Experts of a small language model: 9 layers.
Below are experts of layer 4 (counted from 0) of a mixture-of-experts language model. Rows are named up (a neuron's input weights, with its number) and show model dimensions 128-191. Each number is 50 + 12 x the weight over its row's rms, rounded and kept within 0 to 99.
Before each expert's rows: "gets" lists some tokens that make up at least twice as much of what it gets as of all text. This comes from a sample of Wikipedia text that the model never trained on. Tokens count by the router's weight.

# expert 7
gets: " (", "'", " \"", " The", " A", "/"
up3:58 41 54 60 50 54 36 44 52 52 43 41 29 36 43 43 45 64 65 67 50 48 38 13 72 51 34 40 70 54 64 53 59 57 31 64 70 66 48 67 47 62 47 44 81 62 62 39 46 44 36 52 49 71 43 31 41 58 36 53 52 55 42 56
up4:69 30 62 38 76 55 44 58 54 57 38 37 47 38 42 50 41 65 39 44 45 54 41 41 45 54 71 37 47 62 57 48 51 55 50 46 40 48 50 46 38 45 42 25 60 51 65 32 58 65 59 24 62 44 58 52 43 83 56 51 78 62 50 56
up5:44 43 70 52 49 56 42 47 64 70 61 34 48 55 63 53 26 41 33 50 49 36 66 23 60 51 46 57 49 52 56 61 36 36 69 52 61 47 56 41 34 49 59 64 37 35 49 62 73 61 52 64 49 36 35 54 54 52 52 36 39 48 51 41
up6:67 57 46 44 55 52 62 42 63 70 42 68 42 37 37 47 42 54 46 20 55 55 41 51 55 58 22 31 46 77 46 36 49 35 64 44 47 53 33 43 36 38 44 50 38 45 58 49 48 67 62 31 68 42 58 39 35 54 46 59 43 42 42 50
up7:47 34 43 67 49 39 58 45 36 54 58 37 52 31 61 70 51 62 55 71 34 43 54 57 40 31 61 53 63 35 48 81 52 40 61 65 43 38 56 54 44 31 43 50 25 69 53 55 50 43 41 56 67 61 64 35 54 53 54 43 48 64 38 54
up8:45 47 30 58 60 37 44 45 44 50 59 28 37 36 31 63 42 46 44 64 55 51 27 53 59 18 43 44 41 34 33 63 72 49 47 38 76 29 48 55 48 45 49 35 53 36 62 40 67 45 60 38 46 48 54 51 58 44 64 71 27 52 53 53
up9:57 43 46 52 55 50 55 37 41 54 56 66 31 39 48 48 43 43 35 43 48 33 38 47 61 47 50 55 53 58 56 61 68 43 56 40 36 40 32 37 48 51 42 52 44 29 49 56 45 42 32 49 39 64 54 38 40 65 44 65 40 51 63 39
up10:44 39 58 37 50 53 59 47 42 29 43 56 40 56 47 50 48 58 49 58 42 31 57 32 69 45 49 47 33 40 54 35 64 37 46 57 39 48 35 62 48 39 40 55 40 50 36 41 38 58 42 39 45 42 34 51 35 39 43 26 53 61 41 51

# expert 14
gets: " ", "1", " in", "9", "2", " on"
up3:30 56 46 45 52 44 41 46 65 73 39 58 52 50 52 50 72 47 64 42 43 44 69 62 54 45 66 61 48 48 68 54 39 40 42 63 62 38 63 48 35 45 48 34 71 58 72 79 63 24 63 44 67 55 46 26 46 71 60 53 58 57 48 61
up4:56 31 68 41 46 57 35 56 42 54 30 61 47 59 39 58 55 53 62 43 28 56 31 53 59 70 62 71 50 42 42 47 75 47 38 36 69 36 60 47 58 35 39 58 49 47 35 27 66 73 59 21 65 37 59 32 45 48 50 64 67 45 54 33
up5:61 66 72 43 49 42 42 45 40 46 67 60 34 48 59 45 43 49 57 38 58 40 46 43 58 39 73 43 44 28 73 47 45 33 61 41 47 49 25 47 57 24 56 51 70 36 49 61 62 56 28 48 56 30 62 55 40 56 58 62 41 19 37 40
up6:64 48 61 29 39 35 54 64 68 24 52 53 32 35 51 65 54 26 52 36 66 56 75 40 44 50 68 38 59 77 65 59 43 48 45 48 77 37 49 36 65 43 45 48 49 64 45 40 44 51 52 34 35 54 42 64 56 61 62 42 58 51 52 36
up7:63 80 46 49 52 56 29 64 64 39 54 32 34 50 57 49 15 69 61 42 59 63 54 50 46 59 72 50 41 58 57 43 67 34 39 44 63 39 64 49 29 38 52 34 43 56 53 39 38 67 52 37 55 57 54 43 60 42 50 23 64 58 48 28
up8:46 56 80 33 30 45 40 77 60 35 48 48 51 28 54 67 54 52 67 38 31 50 44 56 57 41 56 58 34 53 57 76 52 47 50 46 48 43 33 42 64 37 50 40 49 45 64 36 62 60 53 31 50 37 64 42 61 47 90 43 64 72 46 33
up9:44 60 46 67 45 67 47 83 63 34 44 42 61 36 53 40 50 32 59 42 68 58 59 58 65 37 64 56 38 59 70 47 69 48 37 27 24 57 42 58 57 37 63 47 59 46 57 57 53 66 67 30 69 45 64 51 52 45 72 22 57 43 51 65
up10:45 51 38 53 64 50 52 42 22 28 65 42 39 44 45 47 55 53 51 41 32 39 49 64 67 46 47 66 75 43 49 53 60 48 54 62 69 76 41 49 50 37 52 43 61 63 30 28 56 37 57 50 31 26 63 64 42 41 48 43 18 45 33 34

# expert 8
gets: ".", "\n", " by", " as", ")", "=="
up3:52 32 55 59 49 47 33 65 50 66 68 66 50 51 57 61 66 62 50 30 58 44 71 53 52 74 34 42 61 60 42 22 54 44 32 63 49 65 21 54 32 57 74 48 76 48 49 51 42 34 36 39 54 64 61 38 64 44 76 61 49 48 45 57
up4:54 31 60 44 44 58 41 41 65 56 54 41 44 57 51 60 44 26 43 47 45 54 54 47 51 57 69 39 28 87 42 21 71 49 33 45 63 57 53 47 61 42 51 55 71 54 57 44 39 40 50 71 54 51 47 25 39 34 52 51 58 31 25 35
up5:34 41 35 45 49 55 49 63 37 40 52 45 22 30 45 44 62 51 49 58 66 22 60 55 54 62 51 49 33 48 62 44 38 39 38 50 69 54 38 47 58 52 33 52 52 51 38 44 34 39 61 37 43 54 56 58 42 26 43 51 39 32 44 52
up6:61 44 58 58 64 46 67 69 48 53 66 53 51 60 76 63 53 67 55 50 66 70 59 67 41 68 56 24 53 76 35 48 54 15 24 46 35 54 68 30 34 31 65 37 61 38 33 33 47 37 59 39 45 58 54 27 43 33 45 61 59 46 48 58
up7:56 43 47 39 61 52 34 44 40 42 51 44 74 65 30 43 46 62 37 52 84 46 36 50 44 46 56 45 55 31 48 64 44 56 38 44 39 54 60 36 32 51 43 60 45 33 79 62 46 55 26 47 59 50 43 60 58 32 43 68 49 40 42 63
up8:64 53 42 51 39 48 40 71 49 63 59 60 57 64 45 54 63 55 47 37 56 42 55 68 84 59 73 31 35 52 67 65 47 35 52 40 58 45 58 69 24 41 59 55 66 46 50 62 43 62 40 38 59 50 31 44 47 43 36 61 44 38 43 66
up9:29 59 48 54 45 42 29 42 48 38 61 52 38 53 41 48 53 58 41 45 57 38 54 48 60 55 37 43 40 61 48 43 44 65 60 48 69 68 53 36 56 62 54 29 69 34 69 33 67 46 54 29 49 46 34 68 45 29 56 51 48 39 57 68
up10:47 65 52 37 54 55 43 41 23 45 60 35 43 43 35 53 41 51 46 35 50 38 62 58 59 70 58 37 46 50 54 39 34 52 53 57 56 68 39 34 40 41 69 44 51 40 39 43 52 56 61 59 42 55 24 35 43 42 41 54 46 55 33 44

# expert 2
gets: "-", "|", ":", " (", "s", " first"
up15:39 59 71 40 75 72 52 41 53 74 38 48 24 49 31 46 49 56 40 54 48 45 53 29 54 68 60 33 57 33 48 68 59 45 61 22 50 44 12 49 73 50 47 54 64 36 38 42 53 71 36 32 70 57 50 71 60 53 51 47 63 35 54 56
up16:36 63 52 40 60 49 38 77 50 31 48 63 32 43 47 34 54 47 57 40 65 45 54 54 58 47 49 53 59 47 39 62 30 60 53 41 53 44 43 51 69 60 57 35 60 51 57 52 67 45 47 35 83 62 62 43 52 48 44 54 50 39 46 52
up17:45 49 56 50 68 56 59 44 26 46 40 57 34 46 62 46 64 26 65 31 50 63 41 41 39 52 35 54 55 41 48 58 55 40 42 38 30 41 44 16 56 38 56 58 52 62 71 45 49 60 56 63 49 55 53 38 39 38 81 55 53 60 62 47
up18:55 31 57 44 55 49 31 63 55 61 67 49 71 42 51 61 47 44 54 56 70 30 44 27 45 47 56 67 62 48 57 69 58 39 60 62 33 48 58 53 17 55 49 69 48 47 39 24 31 59 53 51 34 46 19 76 58 33 59 37 45 72 46 59
up19:46 54 42 63 69 40 37 58 44 43 71 51 22 32 44 54 38 71 47 57 59 33 38 41 47 69 57 47 44 41 60 45 35 56 35 50 72 76 37 55 29 65 54 45 30 39 34 42 39 56 61 46 42 58 73 37 29 43 52 33 59 46 33 35
up20:65 49 35 67 48 62 54 32 48 36 54 46 33 55 39 46 63 32 34 36 49 38 46 52 58 57 45 39 61 32 49 31 60 54 46 53 76 53 41 48 61 51 63 18 47 30 36 53 48 37 38 48 53 35 54 51 57 54 60 26 52 46 45 59
up21:73 30 58 51 57 42 61 70 38 62 43 62 28 48 28 56 49 60 58 40 45 46 56 61 70 58 41 50 48 37 41 76 57 70 66 57 29 72 41 58 55 44 58 67 40 54 47 39 64 42 38 50 25 70 61 45 46 70 61 63 48 53 46 61
up22:46 36 26 50 40 55 28 42 64 47 43 54 33 49 42 56 52 67 70 54 57 57 41 53 55 58 39 38 59 40 61 58 50 50 22 24 47 66 50 39 69 49 58 58 54 42 58 50 45 60 47 38 44 44 58 50 59 69 53 58 60 58 12 74

# expert 1
gets: " and", "-", "1", " to", "2", "4"
up3:43 50 44 37 48 48 61 39 60 27 32 43 55 60 59 45 52 53 50 59 52 48 29 34 23 67 63 38 29 46 55 28 61 54 52 32 50 52 55 37 45 50 35 53 62 43 31 56 51 39 31 37 19 50 63 56 57 40 38 50 33 50 23 62
up4:50 54 51 50 48 36 57 37 51 52 34 47 47 53 38 59 44 33 58 38 30 48 51 29 35 63 57 47 54 50 42 34 43 52 31 54 51 72 52 35 49 32 54 41 79 42 43 43 81 51 34 42 43 31 54 50 73 46 47 64 58 36 52 42
up5:44 31 57 37 39 50 42 39 60 60 66 67 24 43 37 47 52 41 26 41 65 47 43 54 44 51 46 44 49 51 32 48 35 55 54 36 10 24 23 59 69 74 64 39 39 55 29 48 60 56 69 32 62 55 35 65 45 63 55 44 34 43 58 61
up6:48 59 62 60 65 37 76 44 49 55 55 45 51 22 37 59 54 50 80 32 28 44 38 25 73 35 49 62 38 53 31 47 61 48 50 59 38 55 40 42 47 62 36 52 57 57 68 51 71 54 38 44 50 49 45 46 70 45 31 62 47 86 50 74
up7:44 71 38 53 54 27 44 29 34 50 56 43 46 30 53 48 64 50 59 45 31 27 47 32 62 52 48 51 65 53 46 59 29 30 49 39 49 62 57 50 58 62 40 52 56 46 48 51 43 79 64 62 74 41 62 31 42 49 59 54 44 69 33 42
up8:75 58 47 48 40 56 57 58 22 36 56 52 30 38 36 56 44 57 63 53 48 43 75 49 55 60 57 27 51 75 32 54 41 59 28 58 38 65 53 44 56 55 40 49 58 39 35 57 44 53 55 71 29 48 59 37 53 52 81 48 52 32 53 63
up9:51 51 71 56 62 48 59 60 64 68 54 42 54 56 59 46 54 59 61 30 47 52 48 52 53 34 56 42 47 33 56 65 45 42 58 60 58 66 30 23 35 39 38 36 34 48 56 37 54 27 64 53 55 39 29 50 41 53 46 48 44 50 59 54
up10:55 54 79 49 65 52 61 54 36 39 59 43 44 56 40 58 58 28 66 64 39 41 62 40 52 45 38 49 37 50 46 50 27 55 34 52 47 38 55 45 48 46 48 51 70 29 46 50 42 67 72 59 55 69 40 48 68 49 55 71 22 32 60 33

# expert 6
gets: " of", "5", "-", "7", "3", "4"
up15:49 47 41 51 63 37 43 70 18 39 31 44 54 55 43 46 33 45 44 37 48 36 45 53 69 46 57 31 49 55 50 60 58 55 46 43 23 49 67 50 66 39 67 71 61 59 63 47 48 49 55 58 43 31 66 49 47 65 62 65 64 51 51 72
up16:40 33 34 42 32 30 44 66 49 62 38 37 52 58 32 63 61 54 72 50 42 45 65 36 48 31 71 35 54 34 56 65 45 66 27 36 36 57 46 58 80 49 57 51 55 41 53 62 41 49 35 34 64 53 66 54 58 50 55 53 80 48 66 41
up17:47 51 54 53 54 44 61 68 38 39 51 36 65 39 41 40 40 69 45 41 50 45 40 51 44 46 45 34 50 51 56 57 55 49 65 02 38 55 28 46 58 23 58 56 65 45 52 66 62 50 26 51 65 43 39 51 52 55 50 45 53 57 48 61
up18:61 60 37 54 28 26 43 58 47 55 49 54 48 66 46 55 52 54 57 46 36 45 42 64 52 42 56 69 61 49 64 31 59 41 39 55 58 58 24 68 40 58 59 32 40 37 48 41 45 21 51 52 50 48 53 31 51 58 66 32 35 32 48 34
up19:43 72 39 51 38 53 20 54 55 45 67 71 61 47 36 73 35 33 55 51 60 40 44 56 64 49 69 53 48 57 65 53 31 53 51 48 84 59 44 38 52 47 75 54 41 40 62 55 40 27 59 26 49 53 43 67 60 43 47 50 47 73 47 33
up20:41 77 59 50 66 65 59 43 48 50 50 60 38 48 48 48 71 51 58 55 40 37 51 48 57 62 45 48 61 42 49 49 50 52 37 13 54 74 58 58 41 70 53 35 54 48 64 45 49 44 36 46 59 64 77 20 36 33 54 65 56 53 65 52
up21:50 57 56 50 47 64 55 47 55 67 40 41 63 51 70 37 54 55 54 39 41 44 59 39 72 53 36 26 43 39 65 60 40 58 60 45 59 63 57 36 42 49 56 45 38 44 51 66 43 44 65 33 64 55 53 59 46 57 55 44 52 41 65 71
up22:41 49 64 31 58 50 39 53 38 41 45 51 60 59 50 69 53 52 43 28 46 57 45 39 75 28 62 37 55 73 55 55 44 56 47 43 47 32 36 47 49 37 70 64 48 39 40 29 52 58 85 59 33 49 40 48 33 53 27 60 45 23 54 36

# expert 12
gets: "\n", " ", " the", ".", "–", "9"
up3:42 42 58 31 57 48 38 62 36 59 73 57 59 40 49 46 17 57 36 40 45 42 54 59 64 46 45 60 53 55 34 37 63 33 50 64 76 38 53 49 52 43 54 62 42 27 70 51 65 66 41 52 48 52 47 56 36 61 67 39 57 82 62 54
up4:59 44 34 22 56 64 44 42 34 50 59 44 54 52 33 67 50 53 41 49 36 39 67 51 37 62 45 78 51 55 64 39 58 31 51 36 59 58 50 49 66 55 54 65 62 37 63 42 33 48 48 51 50 54 47 56 44 47 45 68 46 57 38 53
up5:35 45 28 69 43 41 56 49 55 41 28 50 68 40 54 44 50 49 47 43 47 66 43 53 38 49 61 63 66 29 41 75 38 52 32 49 54 64 50 60 56 82 51 62 52 37 34 49 38 55 52 29 26 45 61 29 52 51 59 52 55 52 42 61
up6:47 48 74 62 43 46 42 47 78 37 34 70 39 56 80 72 44 51 50 47 53 51 26 37 35 44 64 60 46 35 71 43 53 50 20 34 55 56 52 60 58 49 45 56 44 40 55 63 36 41 55 62 58 41 55 48 30 35 48 28 62 38 63 42
up7:64 45 54 45 69 57 46 75 51 67 76 58 59 52 42 43 56 54 61 59 33 43 53 60 55 40 26 55 33 44 51 62 60 55 68 45 37 55 38 36 53 46 37 54 28 47 33 54 53 61 35 35 49 50 33 66 45 40 58 53 40 62 16 59
up8:50 13 34 56 41 34 53 69 20 43 48 60 31 26 48 48 52 55 52 35 33 63 61 61 56 67 42 55 35 58 45 58 56 56 41 78 34 48 42 37 71 46 41 50 63 35 20 60 48 62 56 58 49 41 44 39 38 66 67 50 76 37 49 43
up9:64 54 33 40 54 59 17 42 60 64 42 58 71 61 48 51 64 30 63 40 42 55 50 54 59 38 42 42 53 46 71 54 38 57 60 53 52 38 46 59 58 29 54 62 55 53 33 55 54 22 45 34 53 67 61 48 51 57 41 27 51 51 44 39
up10:38 61 67 49 61 33 58 33 70 74 41 79 43 68 43 50 54 62 63 57 62 41 34 65 34 56 48 50 57 49 62 55 58 34 54 17 42 38 35 48 43 40 33 57 63 37 77 34 57 51 51 60 45 73 47 25 53 42 68 51 43 41 60 54

# expert 15
gets: ",", ".", " and", ")", "\"", " for"
up3:19 64 62 38 35 25 53 65 23 58 68 43 61 33 64 50 45 57 47 47 42 25 35 64 42 55 44 68 56 34 34 78 56 47 57 50 10 65 50 52 45 48 46 57 28 35 67 48 64 18 40 44 32 44 50 26 37 52 58 42 37 68 59 52
up4:64 67 71 57 56 49 46 52 58 48 44 43 52 53 22 66 50 60 48 44 64 39 44 38 56 44 59 37 49 62 55 55 43 42 61 54 60 48 51 59 48 44 51 37 72 54 61 55 66 56 61 61 68 63 41 38 33 54 37 45 29 43 25 33
up5:52 55 50 54 59 55 41 58 18 43 73 47 46 57 56 53 44 55 61 47 30 70 48 63 35 46 50 63 67 52 43 48 63 44 64 51 52 43 49 43 73 85 41 50 78 54 54 61 53 56 46 35 59 57 26 30 35 53 59 43 51 47 58 40
up6:52 69 48 32 66 47 57 42 42 33 43 28 45 58 65 46 55 41 50 48 78 60 52 36 31 51 51 28 54 47 35 42 59 35 45 50 28 33 46 47 62 38 46 40 54 46 33 37 42 62 48 68 41 39 77 30 52 36 45 57 38 51 65 42
up7:44 54 59 52 48 41 46 49 58 28 40 67 38 39 46 45 63 53 69 49 63 26 53 41 64 38 58 27 59 55 52 52 33 66 20 45 56 41 48 65 62 54 49 41 59 56 26 29 47 57 52 56 45 61 73 16 41 38 32 51 67 74 50 55
up8:38 42 46 64 42 45 36 58 27 39 42 56 42 53 35 55 58 42 55 58 33 26 55 50 48 24 44 68 44 43 42 55 57 60 28 40 60 39 54 45 51 55 62 32 35 36 51 40 74 57 50 55 40 48 41 50 41 47 54 48 36 53 49 47
up9:54 70 61 47 50 62 43 41 56 69 41 52 46 52 38 43 59 24 43 40 61 54 40 44 65 67 49 54 47 41 47 68 50 61 54 39 46 49 51 44 45 48 50 32 50 50 44 47 57 54 51 27 46 70 58 23 61 58 41 55 33 39 42 45
up10:55 49 46 42 53 58 51 44 42 40 39 56 25 51 52 45 76 33 56 42 54 31 40 27 79 32 65 30 63 37 74 50 49 66 31 43 41 48 44 60 52 47 38 30 46 44 54 31 50 51 57 31 49 57 59 29 48 75 54 61 65 75 38 53

# expert 4
gets: " |", " the", " a", ":", "|", ";"
up15:61 52 70 46 71 53 61 42 26 51 47 54 53 50 63 39 67 39 53 48 59 41 41 35 60 49 75 47 54 35 75 70 68 44 61 35 27 64 27 40 53 37 44 64 59 62 49 44 47 47 36 30 31 34 53 61 67 49 52 60 20 38 58 24
up16:50 54 49 38 40 40 58 56 47 37 58 45 52 56 45 56 42 65 55 46 48 37 55 38 46 51 40 59 54 54 31 63 66 38 57 67 50 44 24 68 50 27 46 55 46 27 45 68 70 64 37 70 61 41 29 47 21 43 63 41 58 66 40 46
up17:71 46 54 43 37 15 38 54 30 68 63 45 33 39 65 59 70 56 47 40 33 70 28 60 50 44 60 50 63 64 29 45 51 42 64 49 54 52 51 49 51 61 55 44 43 37 56 60 52 51 64 78 46 65 39 33 50 29 40 44 42 43 41 32
up18:52 52 50 57 41 47 30 49 56 69 44 43 35 69 64 42 53 43 48 52 59 46 54 57 36 35 44 58 59 42 72 45 42 51 41 37 52 46 31 65 54 54 57 55 38 42 38 30 59 62 62 52 54 53 62 49 51 65 51 53 40 79 54 45
up19:49 60 39 58 58 49 51 61 28 53 52 33 46 66 82 54 44 42 48 64 40 17 65 30 34 29 59 58 52 21 52 50 69 38 84 72 67 49 49 54 55 64 53 51 50 25 58 52 51 47 33 53 39 40 36 51 45 58 39 52 50 61 67 57
up20:44 62 37 74 45 64 50 66 43 36 41 35 47 46 58 38 49 53 48 53 56 40 67 49 24 43 53 62 80 40 56 69 55 63 35 30 39 73 41 52 52 36 38 54 33 44 60 41 40 33 35 54 69 64 59 48 59 52 51 49 35 57 44 71
up21:52 63 38 54 68 61 60 54 43 45 48 56 55 81 62 59 48 40 63 42 52 42 64 53 76 39 59 59 48 35 67 41 58 30 65 51 53 40 57 37 85 35 37 54 85 35 36 46 64 50 46 33 29 19 51 69 50 56 25 56 58 73 85 45
up22:63 63 31 44 56 37 69 58 23 73 72 44 37 52 57 60 49 58 53 35 37 37 33 67 51 73 57 54 34 50 46 50 42 41 62 40 67 34 42 47 37 37 51 59 38 18 59 34 51 48 43 64 35 49 42 35 32 68 58 59 28 38 57 49

# expert 3
gets: "2", "1", " a", "==", " his", "==="
up3:28 55 30 27 35 54 54 56 42 48 49 49 32 59 73 38 43 53 35 39 48 53 53 46 47 30 45 52 65 50 53 64 43 35 51 36 59 55 42 53 57 50 70 63 56 45 59 51 52 48 56 50 32 50 27 55 47 38 36 36 48 29 65 57
up4:42 54 60 48 34 49 41 56 55 55 67 56 38 58 52 52 92 34 36 36 61 36 52 70 40 32 71 34 37 58 63 36 40 50 58 46 68 33 48 23 54 25 41 43 38 30 43 38 53 28 46 17 54 59 35 49 58 37 46 54 48 51 35 32
up5:73 46 47 32 69 64 55 63 37 59 50 41 47 55 61 61 26 60 45 47 46 33 42 39 32 54 55 43 51 70 49 66 41 55 42 30 31 57 56 32 42 42 50 65 46 47 59 52 45 30 41 51 55 43 67 44 47 42 65 66 51 59 53 62
up6:64 65 62 65 66 47 61 65 39 56 69 38 34 48 50 71 46 32 54 44 50 45 55 57 56 66 74 65 41 27 82 58 37 66 55 64 40 45 70 25 49 62 56 44 47 46 60 52 45 74 54 60 46 63 29 65 39 47 46 49 58 48 47 70
up7:59 65 47 44 43 43 56 28 56 70 67 40 59 60 43 53 39 67 45 30 63 25 50 38 50 53 66 51 58 73 27 56 48 44 58 37 58 58 41 50 71 45 72 47 71 65 57 63 36 61 68 70 49 65 53 56 53 46 50 47 34 54 46 47
up8:51 56 29 48 53 60 59 52 55 73 64 46 50 59 67 57 59 66 59 26 76 50 39 32 57 47 32 37 64 57 34 40 58 49 45 52 47 59 76 50 56 37 55 49 78 55 37 44 64 31 27 49 32 47 50 36 49 49 69 64 31 21 48 53
up9:49 24 53 62 57 28 43 54 57 61 45 61 58 58 50 41 63 19 31 37 54 43 44 35 69 63 72 49 58 47 54 52 51 42 32 64 49 23 48 58 53 41 55 40 65 55 34 41 70 52 30 49 61 49 38 41 52 65 50 71 63 63 60 71
up10:64 74 71 17 35 55 40 69 51 67 54 49 54 37 42 56 45 38 46 65 35 52 44 62 69 37 71 32 60 69 14 45 49 53 49 44 52 66 62 57 63 65 36 55 60 70 42 59 70 35 57 30 30 50 50 40 38 64 41 55 62 50 53 16

# expert 13
gets: " of", "0", " ", " the", " to", ":"
up15:43 51 43 54 68 44 54 58 54 60 61 44 34 54 78 51 72 56 61 43 38 66 63 46 42 67 52 47 41 60 40 44 24 38 32 65 47 79 54 65 42 63 46 63 43 62 43 42 70 31 37 48 34 32 35 60 46 63 37 55 62 32 52 55
up16:74 36 50 67 35 22 15 56 39 60 44 51 30 53 44 53 47 39 66 34 50 42 39 55 52 72 57 59 51 65 36 49 44 49 44 62 38 64 49 57 29 54 67 16 66 46 47 29 78 48 56 19 53 42 28 43 57 35 65 61 66 44 46 65
up17:41 55 34 51 42 63 51 40 74 53 57 61 61 55 60 46 33 57 71 33 73 34 28 56 35 63 41 46 48 33 46 39 43 47 31 70 77 62 57 66 67 26 34 52 61 43 59 59 32 54 41 47 42 42 27 53 56 62 48 54 69 52 47 47
up18:50 35 70 37 28 36 50 65 42 62 65 48 55 45 47 47 52 45 46 56 50 40 64 47 57 51 47 27 48 49 42 66 52 53 54 41 50 50 36 26 36 56 63 64 29 32 20 46 39 66 61 31 35 50 63 45 47 55 63 59 64 59 25 61
up19:49 47 56 46 32 51 47 68 18 46 80 51 51 39 59 57 62 68 44 42 58 69 30 38 58 34 41 41 55 46 62 49 67 27 56 39 44 50 47 63 54 63 49 57 45 60 48 47 56 62 46 56 55 33 52 29 41 46 48 46 44 38 36 60
up20:60 48 48 48 50 67 54 71 44 56 26 53 27 38 55 58 59 53 62 33 51 09 44 76 59 56 53 38 64 55 46 50 47 56 42 21 44 36 40 38 73 41 64 65 57 46 29 29 41 46 71 51 28 64 51 25 35 44 37 46 48 61 46 64
up21:40 33 48 39 40 36 61 41 61 41 48 49 49 49 42 55 44 49 40 42 39 57 47 40 71 62 41 57 34 38 57 29 49 61 52 49 58 47 47 60 38 59 53 40 44 38 27 50 66 48 62 37 65 57 31 60 39 57 50 37 70 50 40 52
up22:52 33 41 58 48 42 37 68 53 51 51 62 64 41 75 67 48 56 46 46 50 40 57 43 53 67 53 49 51 60 52 73 29 44 39 48 44 55 37 51 48 64 53 66 53 47 72 24 56 63 54 47 57 55 46 61 32 63 67 58 44 53 59 69